Weights of a small mixture-of-experts language model, trained from scratch on English Wikipedia.
Experts: 64 xIELU neurons an expert, a softmax router.
Below are experts of layer 6 (counted from 0) of a mixture-of-experts language model. Rows are named router (the router's row for the expert), up (a neuron's input weights, with its number), down (a neuron's output weights, with its number) and show model dimensions 0-127. Each number is 500 + 25 x the weight over its row's rms, rounded and kept within 0 to 999. Numbers have three digits each.
Before each expert's rows: "mostly gets" lists some tokens that are sent to it at least half of the time; "comes before" lists some tokens at least twice as common just after its tokens as in all text. This comes from a sample of Wikipedia text that the model never trained on. Tokens count by the router's weight.

# expert 78
mostly gets: "\".", ".\"", "---|---|---|---|", ").", " chronology", "."
comes before: "\n", " The", " He", " It", " In", " She"
router:509527497503476519495488492541565505494549506509503544541473534527552463525485486479505520500502483471466511505481503470515491531495519481492541486532501487497516549493474501523548451492537512506477480507535479556502533504471533512529556538514495482480483487471495492498512486510456540529503517519500488497483459526531516538515495527511512530486470486473523490457488501491489546530473
up5:490488447485450457522491497487496538490481472504491455536474463524464491498500546514514488517479485471526482502541453529497527522543489501511486506511536531494468496549499504506489579501471526515480511469527511469504442478518493481521485472521489518484500513464460478457539514482501480471518490485496497503535516468519534504524494467474509525520530505480514531524474493508488489459526
down5:542462500513517560512565511486483515487506484501476505496489528516520512523477541465475470511519560486531511512485472508522523484468485496464505477480467543529512514542526519501480467466550515468455483502515489488527531490499496478517500492498483500456484446516517484520505472483469513519490492522558505506518546467506504521497488510501516475435488496477458497500493501473467540511473
up6:496495492502496478477505460501514473510531503521474488522500507496478530492493493515469486513494506484439518549433529496531500508453475454509557501528526470487506484508563495472542535527544505497511480554511498532517464504509457488515518475509498528523491501480514477493493491497478486479457568520503512520452513521513526529459516470519490489496468497470501498471488528519525535523491
down6:490507482485536497527505521490542514508464493476513512514532433482487509410507444533485518492523442499509461504529525471520478497485488458533529517489509542518487479498516475504489530511483483499458493534475518465526492544532527499520469478478493531509490488522522511487516504506497503494437487470532500519506516523512541498500509522499496507467528516512517505497526522537552495474538
up7:468542512498528506572518512480511510513459551497477507490494516473478505510496513479554474474484480459496504499476548519438480513487518450487532469490498531488521541482531522503497498499534468492470465520454499503429509537541454499508519479454507555512474511507489510504533494512494521477488523466536519523500502490486481530534535492513499491498537506508515491488524511497510501490490
down7:475503496489496494565490519494497493533474522511496509506498488496502518485532494467491494525496440464463461495489497508503476501520514498491506511512505548516445479510485485504492528554465467500509466500486499502475491468555506490478516473504452543454481503526529463528473493519508513476524466473522503509504525508410536514507502478489490542500480512567503495513535517524502530541492
up8:517512455510504511464450521512455530469504493478488502491500474475586459486512480500545515520482512481459480498512487486517508498469498513468476527498488520509461529463485495507509488522526467520523496479543482517494519516444479482490453490478496498503513491514529541497491484470511514510502513574483516508514461477507473456522488527525567503492453487498506489497477500492497513532456
down8:481495530490489455521509473497511478474531505531518514510450488484467490484495472551483512465522506507489515484480508495482512534589491493506510519471541441488547490527492498512538491492511508500475516474526487511532520438518462516510500526503511496518520516470485505527486535491505518490500497501491487435498512543473512538475535487504488488509517504523465469467483572505539481486484
up9:498491436513488479503465496522454510496542483527518545505494500483509471500506485504500513507502501503416495480483509506498498506497500492539542440486482476565498519503510493554491512564499531462493503510488499497503511516491516495459560485482507521514505518485516509551509490518472505502516507478499505497548456492507474508507540524438509477498489491529509511427482477492519515511476
down9:497497547507526510529530465476513490520520486475498511477519501438512490503483461542487557551467535490485536503497529541462527482511492499490491486507515489501480490499504500488506495494511500544473493490514466537479520456477480514550434474500460478491515515499476516477482498517510528450489526508513509455493507491503483534490507497482526466533481451469488513534437546486480488529497
up10:499517513505506499498491518492503528476468511522507530482496481541504538457477510474490509483490488509492518468538466505486488474541505480427433548449490535471469510460548539511478528481518461489489495478490500513489474519514466492495524461488457477443523499491498470509510524498499524532537519488517539498506510486488516461497484554479512492490486562527491486497490476477483532490519
down10:513487503488517486510492553494528506515477461504499467501481537510464506528494465463477461474504502500505499499451464506441496536501500479497506507503505569512462487494512528494491510481515458495510503488474512485512493500479462520531503475537480515456497495519504527535507482485473523526537466527540501469509505484435552472494488545470463515485493482554502485537515450510482515546496
up11:541500525510504500483469493532475449530506488511486562499508534476509458532505515491519500505486519532461451524433516503529485508522483458492524486515520521478499499502493516494501542506538502516506464532493501503496548520477489483526532497536472503467514509521514522490496509476464449493491507519532505481547473510532513528446489497505541540528553471517508519448492496477495501516539
down11:450524484516495514507482486505523517508509509500496497480500513490467517497507500571519526542514454505510540502512505530498527501507508523514521495497516449522496528541496484527524471504465494517524500467532519527489499505540539478492524486503496478499499529474475500448450492532589486495532485510457517484461542466503471486513474488482515474537486525467450523514473532456484492493484
up12:516516480514501495550528516471521523508491520483499463534466536513506472529511517476556491533509504522513508505503520474564474506545473504507419496496477522472483473476482492517489486488461471484478523503461473501489497461497457532526474470507506512483465519522460487504488511486524498510516491512487495494489492497478485498496472517550551530492565485492507468549517485507542476465469
down12:492450468471569513515511469540507496536523521521498532537513494543515500498487494511528509493518476517511494528500463498530515464545513506547483513544516492517547561550482495498489474503537559466477468487501514512499488466514517489472536516480492479470474450503490503479465531490488520505480497472455496529525515483509501524502505465485504504531523539466507516461506490541487512494506
up13:501471501518474501498527501442529506504469500506486501463493492474491511524498501535528507519527570505475539505506510530497513618485464528501519545495507481492495475513530506515482443469486493494466494521502489516501520489476522535497484516478508492510479460503516506485517491498517486515512471474486466467488473540514556472470492485494479549473474517496538484511502515514474533515534
down13:493499481501510505500454480506518503494539519548527533457526477504533501488478507540521496487482418511508541527483520488522484472555491510483513482533554506454490523463508446473510492518483482515508515488513443526493529524518470502503490497497525477539477521477492535538497469509532473493503500495480514483476546466521507501509516513488497520545518516503515523492505544481500431507516
up14:471496488523499493488521537482502487496468526513507487488495538512535545494498486533534484513523503521462530539480553495495482536526505513507482481492505526451530488531486497476527553528469537483526513549518539475480462498555520496509516474521426457508553496500482493487517523498545512532507506497492503524516530472486498530527492490542524475479530489523471515503480497491511489447518
down14:511498517479509526478491441517503469501479496480523531488508474535540487486511516463513492545526518498527526535499488497531512507491489504506523454507436552506533482508497485499464500486535518499465494514536510468528523533472484486486504509497508503469511450463513484500537453519475500531484477541467514576476468472532504483512486483502503528486463507455547525478494452494499521495488
up15:480465516484468544520493465463522495517510477497498503497508534509476547510505506543461511504459503512447491440473520477531518486503509502468495449478546516457540505505518493489503516489515506505512531481492497546479551523507513521503547568471539525480515511510499480459490496519501521484487504543515526516489501474530516519468486529517497500531425502495525483468494516483491502472482
down15:479462552477471521550481522510522492522501483513522536488495517462486525487526480529510490503482524515471534501472482516518531496514524503482548502472505503525506479494483510530516500458486463446486470477459460505516516468486462512505508531498522478479507552492466554483493527495494508513478514492498499434517505532482485499462540555493477501501505464516502483503498557447489460522514
up16:487480467538477459498453499494503502512484522497524477455502523517525480496500485453565458487506501524506484531482531463473483503522481523479534524533521496547454535516497493458482564505478502522482506515461548454482488508527539514501468458540481482499484491491544477505509534509534484508503437499506517518469494500471523499513478537480498502495528494518501534505489520487499497466523
down16:502488532483500512488476522463475493473484485486462516516487525488531533478533470481510444465551499548524475499486495524542545520509515496482521492468480474559533484513437506468497480471492490495462476503463497502492496479540489517485519514491485465460479502490498496499525491540483485485487456537530467528529525501541496510492504476528520473454522543539527533541486506492511516499490
up17:543487493484531492505487518533485507470511486467471493493503513530537508518492527467499505531517523473525481532519459501503515558556498525480517479525493528435459522473430538492493496450447504523513499507464533512499489530465526482477502489510460506549514473524498514560492471477493476486525525503542490497498479513513466478506465463501469467504494508520479493501515483505496499479512
down17:490487476508483501525493518548496511487546479471517480511466485522507467493475523516509480508532504414516468517491492525477467527499478520532515511547526512531462540485477509498471504475532507505494502517501520481512522482470520490503493434522491517523467510533509493558490468506521464474548529496527463477511476437479502498456497471508492493506511497445540500499512522515492478472475
up18:485499480495494467499539532479531471500488506482480484493528521485462515505476519515542496500510492521477504512509538507496513569515502489496477542475502512531587510517522484494567447538476510524516487523501490519473505497487503500491518487478498465491505477464481515470494521503520481506514527497501443471521490498458524549525464491459545483442525506498503487528507500483507463496449
down18:499495466503492500472518465503439524457502500513496510514533459511467504472542532508507507492507490487527532597497488483501505526483516465524513506480504536528507518503458486490524496536495505506531487497513478469525507524471529472455515471505517485531496495467461487460493506454530485498474516526476469505496469482519554500516504467555506491504505494494456552473498523495512450487513
up19:475490506472498490497447519429537511505468506487532492475469530487485498487495460525503480510523534542462521487448509496492513506491467522524461528506553502488457495482511484508532525490520479475463471502497493541506473509475478545472478515499557507499458499474530513513533478472502532488506480488461544466481513509469517499441527459471481487502499505482510510455487514535493507503515
down19:495514456471508514499433532514497468516521520533515528484508469486479534521495499533484470554510444522503529498514512478521481499496513480497526516542511571472499525486533462489499556497506487511529492514494491492475513530463473486502499476577475546489497552510500529507505490496512491508483484484547516549488525487453500501522528519482502542505507512495502519502529479493491471486463
up20:473456450497500526508528472490458505523509519519531507530523503535524457500496477493476509530497491475518493487489488477468478471531518532516502465523514491470473553526515471506497500479509555466531533524524506512499511503490501500498551504525466543518502534502510490507504526546457478477505508547475522504544548488493498548523507541500471450509554527519493521502497503467495505453516
down20:532495538520505553448516503502533490475503508491509548506447573487485523510524505517493563541481538528534517504516533521494511534461476532500503491506441482476512480481522491482496532502521495494529487482478502509501536526459489467492473480508477457501503512489467485525528512504519491541440486529488507487459483478515498503491512491474498517542538501487462503496460517503510521535507
up21:542525444513515478465519538518496471500474453519492518527523492496548483512475435465421490485507492439470514462511496509500486492506520474517502504475483506495504492508519481493488520507487536524496535519490496506482503487482527488554505447523565505532489478524510504484514478492474497488526505500473495502560455476473498534508498492514510521468478482489539491520490507512524537540496
down21:529489461485476524487493488506523496478493507489492506510506516553461481504496517579484536527501512458487559531524503447522490508515467543454516486516493496468521503497476505557494503531531499504569508517488536522511522500456546451492530515478472486505521509461461527484513487504517493511492533496465470518505478470493523507517512493509529491477531466467509538476500523482474499503504

# expert 60
mostly gets: "\".", " ±%", " although", ".\"", " though", " ISBN"
comes before: "\n", " The", "|", " In", " It", " well"
router:493502526484465497475512504514528494476563516491510511561470508528549485527480500489459528508516495491472501514490508486532462502474514481481514506481499497525528526477459506514535482471541513498496498520487453509533539502489523514537501521511463466487513515484523485525485518487479502550495567509518476538467458500520516525510526488521561517496498490453542539495524482465510528510457
up5:529498506486458503533507493484465465465474497494540511502490486494505485498465465497482479479511500468468528513469513501507456493496493496491526502521518497482509519456553539524527506479547532477492504512484528484531527523441517513531476488468498502509506481509511528547496518536518515532504568547548497498476511547482541577504508472496505471456480485487505510484525504474479523518487
down5:493487506508491536500472456467559502504529526512495496497456493501536507565500536481463519496490493509469518515474474486516510546469500477463495490503508497514538525485523509515506449495508500489487503471508458513502512513529512559549473511512500506458514481495485547488502481507482497480471502532508503520421481486488464494527504489536512505512513519449531506438530459487465527511499
up6:511544481497482519515530467528495474472499520495529486501490477494477505532532491508497506514481505476517465506487496496508524480525485496474497456481504529522479522457439496521578448463515472535484490474488495446513529539524464510486495515556469489497507491476497496537484502514495539453489454512546520545424471494516491521516497479481504539504497515488510508498517518494503503502530
down6:578569480496521492524494452508491499509509509481513483491485552474530520471501520515485513490489518504562512530514489493471497537483467493474485500482480477535461484548486518472499508477510446533469517488508506509453488532524511530479479469508509487462506502469490501526463501443489500491504497515551500475443521458511459501478487480487475510477535474516487529501485492492490502513521
up7:504516505520499470435482484478518511481489537492517491509495473493495524513499479501481507443473472478472485528480538511477437513511534497491504470481479531497475552464557481471491537505507497500481501507484489510467502491536476492495469497494470489534466527508495497509557488502495505517500526522517463478466528501542491481525554503504503495456498457434530548491506535515465486476471
down7:521501499498514473515514525502519520470468422479511505524521476475480485521463493504496514517512460488502504479488528457525492502449497470494517523488516535466500546483497465477491522523483502499563526492492499480459487503499506506475481546533485499492490477499510520503482505543467444513513477530466509493558556518527512496518520501537499503503500491547494578541492474505492521486528
up8:547543510502449490457481471533503488496508485517554482503495489481556447488520473492480499498524493510543483557538515484518515487478491497487516498478478517530468488485499469508496485492507475507474488487491489499523492527516478522527492534542490474456486493479520491529498466498492455552465438476489523582489477494516484467493528500509520480525485479473502520527516450491511504490505
down8:533503499531466476487484454513476469514530489441565478523493487519556466507538516484498518488559484476497512514479488503475534509514467465491494476496530503518488445546507488457494542518500495515498507496496478507518466530500479552494517483482491461477512518492508480548489505478486492492482497501478520505467519510491486533501522508491511455524530444458537525467503505560500505496500
up9:522504479492444481492508468527490478488484494482440497478507542507485475551469443538484523489480534517511479520515541551496449520505517492518499494492500493525501549508475532523456514526523513501498482485482506530490534535471511472498488491525508536495464505502462502520501537508483469458507457511521490489530494500545504507510504459507498521503449535527483572487502492491482460505510
down9:493502513495494545519485518565488516523507469529486522467522536510477508537497482532517567526509475462513519520500500516506469501487512524484517495521514512519463547533490516490510486487537497530567482482489512532472523510474484465509544506513449450487472534470515511510455483505499464481536501480487501494534508502502457523523480497515543501508490479517484498528476480440471501542504
up10:489517519474474485497502471488489488435539493497497483479507505533540483524503483527495509509514529500504501538469504512466456527477487491524525487516499498481500497500498486527513530517533500531501465520508500518508461465474462485522549492482551510522512514445486496496517495482467436492511548582506479501566483506519474478511523457518509498507470476487509518444485484459498503470516
down10:514506473499493501509481526538463524510492509474533497497498491523452513510519502504500563504489481466531468472481515513447487497504545475518477503495502517494506507505511499506517479511481507537463538463521478528547477519497478466468512467510490505474513550475506543495464520471524475500479517457491495493579538498515493487513479478499480502538454482464516509483474519453542446498532
up11:496548505527505496499502497497560500487451525512543503486526504514529494479525466519519532502496515495510505515492495509488547517478481455468490488511477461503467537507484469525515523495470506489493444494546490524526456493465493484512469507543534421480498479442507505499513524507489484493510509501507540509532444515508501479546479463493535499517485485461495532451484497461498480495511
down11:506467522531488474492501458468470529482481467459504491494514495491472496463484512527487551501492491503524481480501498487491522487468483497470527548443476495470507546522530454472514473514508530518490509521591516477510467512427518474487527514491489540481507512507515456523471531476533524525485514521495489480509521506495499488564509512482471506493478466472507503468485478504507507480494
up12:500476514475474514506500512497520515531514519529497489525500547478479482463477495532459504488500523436471551548507493491464509527500508488466495570482523492458519504510515518486496484511536509457494477511482504526494529509519521492510487504486502517467492499466544474490497528481450452546460539501516543537544500485549510525499520464458525467495475506519511503491504484500507535509461
down12:490504496532476549496515498499486566545485507443510491511530515514514509531525512517528513480528483493499526505519530518511533509495506541523526472466474461505525515467537489494474521494527503478492488492438467511499506490474476499452549476494479473508507537512484504445467517458506487507488537521495499461484483482516497530476517494514522487502532434463511474460511457496502514489452
up13:487437476467516497450507531503521520518504474512468498539510507474502486463482511505504495481514495519475519503505522492462540520492502525490489488508501480488502467540506477522506481483447492473520438557503500501487482456509494525488524503471519506498513514507510492464501498453503553480457521509505458496485553474500501491494545462515508497493585475523483486520557490465534523493482
down13:466464511519501485474486538510521498497551505475512522512444498464509503522554503471473514465489455500477455496518496494494502503509514486523510480489524489493475478465497480526508506504473506491459468488484523520569533499489515488518503484514498500508501453506529537492515515553518537474497533464489481517441478501475491523575499494521496469527497540482568507476507462491509504476506
up14:498551494508468487502497485458475506475444525475545530523473524535480490525529472510461507488494529528512476512472558465503439483488453506536468558535527530501555526507483509480494510524488520483526461490506477516498534506469497547481447497492489494488511488491495507483487512498514477483543465466543473534467489514508489512509486512489541507495486518504474477497520502539507494485514
down14:515466456497481533488554474483483522491466524467526541483532435494499495499488513505522509493502528493486497505511507501439466473491489522515470547503520570531544503500443486490503486490510509519531528526506483472491573493488521531512506512488518527508515505481536534493485520510536516538490473543498514515479523497542523500487488531491491464540495514492527564504504500504501505510509
up15:514496521514538514520511485529530491512502479530479486493486541495488482479398512483512513527477516503456522508498525501471497538517493489504540528516505510481512477503549524470509507544574530520508498510479502476492522497467515455554496507538492480537488489483497515490497465532493498556470549501538476496488485533508510507533529462515508519519449508510504513503473497501480510497460
down15:507480484513534504538533491523507507555478532482520481506502472466486464501554496524516503559528485533478493510490471503505508513495486529496505513485444474537525504508513491525478545509483537512554476515482463463474483498469485417488530523492484487514481494495490502480481545505532496503496512485455476446497505540489483507497535519494540482502529477498466506482488503485516496476439
up16:470518493491472508494483513498491491498495506507484487485464521538492495489478472481464518457569496492526488541488443516484468491538521501499528466504517526487490551512447440496514483484522478473494526519487488486526471510501505490492517471446523510543452504464490506509474499481460508539504539508514463486480555486486501513533494491503552471480501498466501527506552482478463491501463
down16:510494522531542485514480505533501481498474483506525511495486505453491492449483511520486523501490495475527491504499479498526480506470497478478487522506564476474462439533507493493475512520528493459509520489438477477468518491480499508491460478525495509542495487512478500513492504496459543471434505502486540463521535525513509507505532463463523460519471514507501475574517464484480474473504
up17:444490499509537519478501541473528538477482518524507574536495513553530487515498549465473495502513477474509500468502529484498528488488505562487519483472479496491568467485498531543462520451505522507483499487488502459509478508523511493465501492525459463506498524519506465518525517536515467513489480486493521557517498492517496482539542500476497517487513482504474490528493500508521531508495
down17:471472511517503516484470488480541524476499497526505464482461448499509505492518514543541518492521480504485500490497518529518501448500494491443505476511442495543495493476511474508493484505531514520526475504442503481570523514514496503509485484546520492519508527466517481504521500476503464469543467521510464469491509522498454476498504497505526454476503526426521539501509475521508507472528
up18:545494471521536486518490506536489513480528529488520489501504513480524535469478570490528518514502523505463492527504513504509522521477517480486561500544513507458514507483539496473554498456504504507512498496516491544470514493504514496566521484521509440506509500524489535514492474500474473505490511505558486488483540476533491562546519509495512478477547470506518522490482516506466499466507
down18:560483468509512521496494522515515442470473491497476537532474485537484490485516512522483499517479498520504486553512534519483494491462532501493504504529431514510470495554524512542493537533485515507532456475514504478523460534475504466485474483472490479502503482499552501524505547499545496485520499475469517504485536495515513513524543461492498509482485485486478506556506530471506533467526
up19:503445532457496503493513487478496477457527501480506503508513506511478454555516504529512511496502517476516474546511487488521523465500465542509494547508475505504479546503481505514527521537488516505508483470518497553523457520524521505464472505549460474493488518456466483465517513497521480523533545492488473513498521487511503436507532479476520462492497512467503516467495473499492481554458
down19:533508500489478469476516500512485513504502471462495502469495445480515452469486511473494542462467483493513453476462523494476506532495534542479527550505511503541520576506520509529511484500516510481471523488525492498519459464499481498505483493513484517525532513490481444498454505465511503543483521527560520514538530486525482507506491527537489500490491434474505514505521523478510498504512
up20:506474532496519539523502424501460522483497504495440487561479500493446523520468463493518506531458502492509510487547490508495526477507520463441539461496504510493504481491525526507533517489483499516479514473509489535514487512495479524544501523469495507503499516499501475511499523510435523471446531512501519533485490513536504498516506487537482473491514506490480487451497535525470541476476
down20:487461499513473456486486513486508495508459480511483458529516488476460480493538465505484500511539523532511522509533472512507489503455485478494509513441487445503496488531504510510444477489453459526510476473483471520497489489502488500526494461470483489486505504476492483508458519485475489452529515487525440431479521527469509447508528477519512504486513439499486486501474491537490485493486
up21:534496526500442493518521537500448542457555504484488547475513498565491484492517469529525503535501480496483507493486511477469488489467520493465507538473490498482524517482482538494504505495510462490533476520487488472477506536524476495504536508500470532496478449506548486520510506467501528524493475459491506525509464478492504466486490495529512547513503539470519502494520436455516489495475
down21:510490492501495490478541470487517509523526537494459468505585470505509476489481468485514540510507505478504476492543537472527525506457533528527493519449505553451481490503491504502506514509507527528535507535538509488467515509485505491508520490481494502465529503501518462529491538481528455544494474480516483525499461484456507532488523493554456510498488503478512504488498466517542511479525

# expert 48
mostly gets: " hundred", " thousand", " Pts"
comes before: "0", "9", ".", "5", "8", "6"
router:515455491476483544520507468517485520467522517511503501532482544506521505527483525477511482466527527496451507498465485482498459507494530496476515463539519564512542538457539511526499516512516514467498483510549474533532516551486541518555489522496518514514471469475470515527508489506480515534438523519527517516495506511514516511497481531478530508514510523469526504475505470510470508516473
up0:488479468468514471519520495516484507458508472477561484504500459525549477518510505521525475535545507498503518479467499515490450561505499523464509518497465510509506519445518476532496494522510472517517456486485520518493532553491493498519497530464514533513523494491518571552476476448491529523498505521553515506486540501517503510517506504465523515489489496501534483478499465500519485486518
down0:492506483517503482506519497442516542503497478512498472489536529510501447512506494525446439526513544479531503479486485524488486479513490478556465544483533490490469473490516486474478510511528541546506491480519482482466528519468498489470490514463494513505523503488521498483478495475480517508519518489524526511513526501455550541495528488477460504493494530581479506487507498496442508520479
up1:519512511505494538516506547458530544528500520499524477478501446455533491524521491517519453487503461491453474494487484539466534477498454485555508491550509489473516530546518505480472487515469488462527501487484523496487469501499517555475511528507519475503449512493495492503521478532558494459501499527507500478505469485499490496495539528528502480464505537479513473470505505515507530501525
down1:480499526479491508489482479552513489461530517481461524513480430486475451497531524510501498462494451540490491514505514497466473500491463486543484474479494490502524512497475545532498502519517495499495502511521486563511498493511475552503542496519482529449519468512495483529524480552487511463537517480444488503498531467537484512490522491468479518476513480475486475500506478496553521478489
up2:530536466482508539531478494498509491515487497495533529467517516477511550511542524523510490510490510514500497530499504492500458453499520508484507476513445507492453531468517487541571504501506518454511476470503473522494528500508539482469449456458513498497476466524498472518462472472513481524527474548543483519505451509477480517510462487448496493519522482486485496494496476508524530498516
down2:489514509511524464463471525501552492469476474523515459505465500485507517502479497513515499509531485471506524492495501514450494494480490520456496480479503443459514503523475500544533479486499514480477518537475450492539439469534564478480515565498492494484523509477496513549497496483497484498508488494491510529465554506521547514510489471503528506510516478549494467493497522533517474492530
up3:507472571498509493490502518503499535521531492515478479528520516482505483504494532494505497505518548509522520481476518437530468488528497480474477557476557541481496478471489507488466485475500454500478541497486470511510488536475485498507463516496466485487536504440487479551527512551522508515466474495477508527518487470482557492463486550490550516511522511496485503513496516505498501482488
down3:547477500514498534531506478515475497512520523470501471509523511540488491485513501459487538526487476459493496471486481468513484519500488557496498492527475527499508502502490480460464529499490532443566494462549510517455495520495530466481529528470513432503484475529486511535525471475531513497484500467497507498461473477475484497525495462520530478479488516495515505510506535537453517474517
up4:483459514476507505510504532464525493539526511502492496500467523492485505448503495510478495466484507502497506516517502530519467473512571469489481535462483514503485496527518530483471491522488511510481496521573474497488473532500471509519523566514545508504466453546488516474536489459522517545493469479489499483521479515486509476511474547486494479472461497507476537518502436487500500524481
down4:477470522499517535480488512509503506548528471469477508477472465470478535468470522462470495434480514549477507535517483544465476505484515502523546467481500550561464475519468492528486487513465518540517480481477481473482521522506503510521527516491523497467481498489505486509465499468486536483486518528518529530524475471494525485533485530496501465481527459525510486509477474488489484502467
up5:508513550491538504462476494456534469502457506542501517492500510500493519507518520511556495538506474456507517485445503494499528484492474534496497523473476488470522508529521498518482520494489479501519512526514533478485460512507553513519469506499453466507472553536530479518513507495544478492542489474473515488531514512511468518520480548552544515484519501498514486482530440497471490486523
down5:478468500514474498518449563512482511516490471486465511504502468489492504523518498495502455555502505540462534564470521495483458470534493471509525502503522527494509517516543511498523517505520507487491512507488463519509509492480549534463515510511501500467483477464512497567480497455536528534512505509445467503511484450505497526549463476493522472533500480511529485504529495517513514516503
up6:502546481484546504525536490479477486465524519460557496464486521502518497516535464459514479498493537509508484491515521495509526483510527436470503497491479493562531493528487484517506466491499523525505517491505471485489494499488474494501445520494477504529509483422490557490510462462482524489520453521531488517501495523524510493497495461487515512513471485456491561510496504462494469497505
down6:507480459443506481457512484512570499478506486487518482510487533532478436513501495488506504508540528477470490496502467472465478511543493503505497463502560448477503487499498498515489450497502513495521522526523470444529506502509499468431492562500513539499514470448466521526514510489471526493528481464492485490501511507475505485501486476505472480539515520505469502504501529503493497496477
up7:537489457521458519481524469509519542483471465487550473525513530527491520495489446491468507480466549491480467531462497482508518481498499471526485466542525499516523523447508501513493511516479498517467509548508480534546501482465520536510482490528511515464459463506541498492501512517460465510473507510467523542470482500506521491518525503500491503476504528466464518472501533511491548499504
down7:480501511488509496538450481534504498492503549469526495517486512499512483485475527494506489473468516476495478529511506539458484477568489460520478495521554529500517512444490482433510514471479488504546521504531511529533504491519534513516522503502520497503462544539516482455486517500471486483513507524493510471520477481483523563499484484542549493531509505523506472495465521522541500488498
up8:556500501488473536487521533537518501507536463473535473497506474534484520493533442528509533465480539498479493515497492467525512475510480505477510495525540511501503513478469487460472491500487497494468498486527467523516475525459500537456465502492528523501469456492494507492516465476549504524466466495520505545511448502553497463544498485497507524508504492509505515492466470456490538515474
down8:487518502525541493511489493525476463512482468472507463465517499449441499496528487459487501503485487503495436505521507499495500450519491497502467438508539502510483490494486479458474503498464515493547472472514491474466504499494509474485496455498526440455468491511496498511501511483524515546514468509502504468515494473471475481530450490503501458509500502556509516558530517470474479507496
up9:533489462452517528516506508508499492464465531480561483486479497519476503503493516517502494464509524519495475477508498513499559515502502464475512451550484518528512497498519498531517485466479516458502508495508495471497510502476503497469512463500479543527522465487485595514475500439507489500540462486562465477495493514509464494484505492488514518547508500489524511473521503480484494489548
down9:527496494478506469500507510539507500527461524480557491524482522525442443501474469511486498521498514477482482481495493482473499488517456489506504467494544487533521505476488474500533485498461540505529511560459493492573510495496529534458493526461539534533470502451512527538504530495469534502528513462527502495513498519483479496484502493517485525539517526499482497537538492499485485498495
up10:470531478507499470483520541518521463510524524538482508510490487502493507511488492510483511485539489517467508522499477529492517481480451465468504469525526507489459494532504511491495510518497550449541505499508484477460480523513479538536505483547445508509514485488489466509531439505536494460457525485529499502472582502473506488539512538524517473512491487512473499499505493459502530478467
down10:498532516495498486488470501507559494493473535464469509516494543532533501505469478515513539527460501479523518538511517513548461457501517517456459502472538490493471491538485548523490480525487517519541525501494481500474462471480530510459494469513506506479475494496513512515486465481479523512477519519499470497503504531509526484528507492525529521463461505510457529482472550481505532477562
up11:527483495483503532501518451487515473469501502489541490478502489504531532472523463505513483493511525493476479504440530520507496503527544490538497506508539513537480461484516528517458524476488530547494557541534487546471488545485467532512448491525552549535503519491511542515525469485522507529520494516499537515525505512513543519507517494525470496485481489463522521466491502501490494507506
down11:474505472516555480493505526483521524503518491504496493475460493522473505493511490442481455476533526471495511450490499484451503483525521501512495451517557479521479545487491469445485483507507526491470502491540498508528516469531498527493545487497491511476469522462514489470522509499473499479557487473504511501500502474488484495493469491531520469537489499450478492536438497490527541463509
up12:536576524515517537497551510496511470471533530465480505527526538539512478524502488458523517495488522491529480518472511489503506460520547499498497499514566512485503523442485476510507509462527478494501539490516520500488480487535478490524508495521496476501515442498480481494538502523453510442540493504493512486498474516521487480460480484482503517481497481498495571488482519515476491527514
down12:503469543461469479511488532450552475493509519498493535484490516522530469508499495503503497499546500509449491542525475433478507524501496569472509516487544489461509476478497496546531509505530456493524529516522486533497500492514481527503459527502484462491531461489503522444528505465490531491545504508483501478511529502454502451498475508491514490501520506515499498448488510504505500487515
up13:524522492480511584528543486514531508465460482489521460480523544516477524478514471512453505545475507502515520521497500506512515492463508481505468478501485490496494513504508537516534502508475514518441525545500480475471446509498497477486481515529539482500453467483508478540500519456537477539512462473478505536489497537501514510511483454503472485491480500451503464501504519499475501517516
down13:456475510536515490510503492520513447508486563487479496465484501527511519476525485526508523510459499512498515531462536521503536518527541479486514479491534509532468566512513472481502483488473490525515495508530542495497477519470520527505491493504498544473485514535572524528468452454500509476518503515524497529535483521515478493557495476497515504494502497509509552483471491511501521457525
up14:459534477504510497494529493524503499508539526530479469520495491480541503523483535467475492516514453478483498518484510526495551480488527434537508492474474476493551453554487519495503533521469520475498502483477478456488471522500527515527512510552499474516463507501508495495554502564503487459462488530482518483484501522506483524507495506521535476487518490427483517505488523481503510491495
down14:480504463471504466483515541486564558484508552452529534508500488502514483525516475504507538543517494463525517514513522548483485497529508518529447479501548479483505543497495501540489504529515525521482469515490518477482493491518513523487523513496484466504538519512491486506494480502527471473506520480498495492519505484512482565478491468503456539461511536509478466496505522543479552503509
up15:505518477454502474529517490559485520510540523530502496551489506474506518496499517503481502470509491511507499508519455488512501521499443463477505479472504486483506478534502495523519496519475494496468511477418482458550546553544516472522507531491504504506570492510516501516526552501441505503500488525467514510501506526528456495501477485509525505497503492498446468523515525525517512500500
down15:461470495505507478483498481474514535477487488510535502496537509472453472489481535503507532534509483450499511472550507469462507497552529509476475499513561505493516512469472506481512543549521464510492483508430489503507523488502507455533549530517512483476499498523502523497480514483558511469492496480541530488501516482470508517465484490481539517490493509493474530488537510481548471493487
up16:560557467524510503531541503524461543476484511485519494511470532541522495497518509495485517506505512496532532478503500459507511463460471493500487494524496482487512509494503486497494477504486476493478512472498527429466515498501495478525488491458473482487507470432503501522561473502462483458493478500498484514500545477503487526486463503482503479433526533489513527491552522479487502541498
down16:523475514490504494528520483514470515510527513441506490465521477503496472572535511467486501472548500523462479533466526459492479494524480501492465531542504500518523460501502525503492498530472494563524514455525452484473470505491512477543517506469452547500516473491515465538516489509493486495491517496512506496531501483519508450471514474486537502488469504551497500493526544514509492496501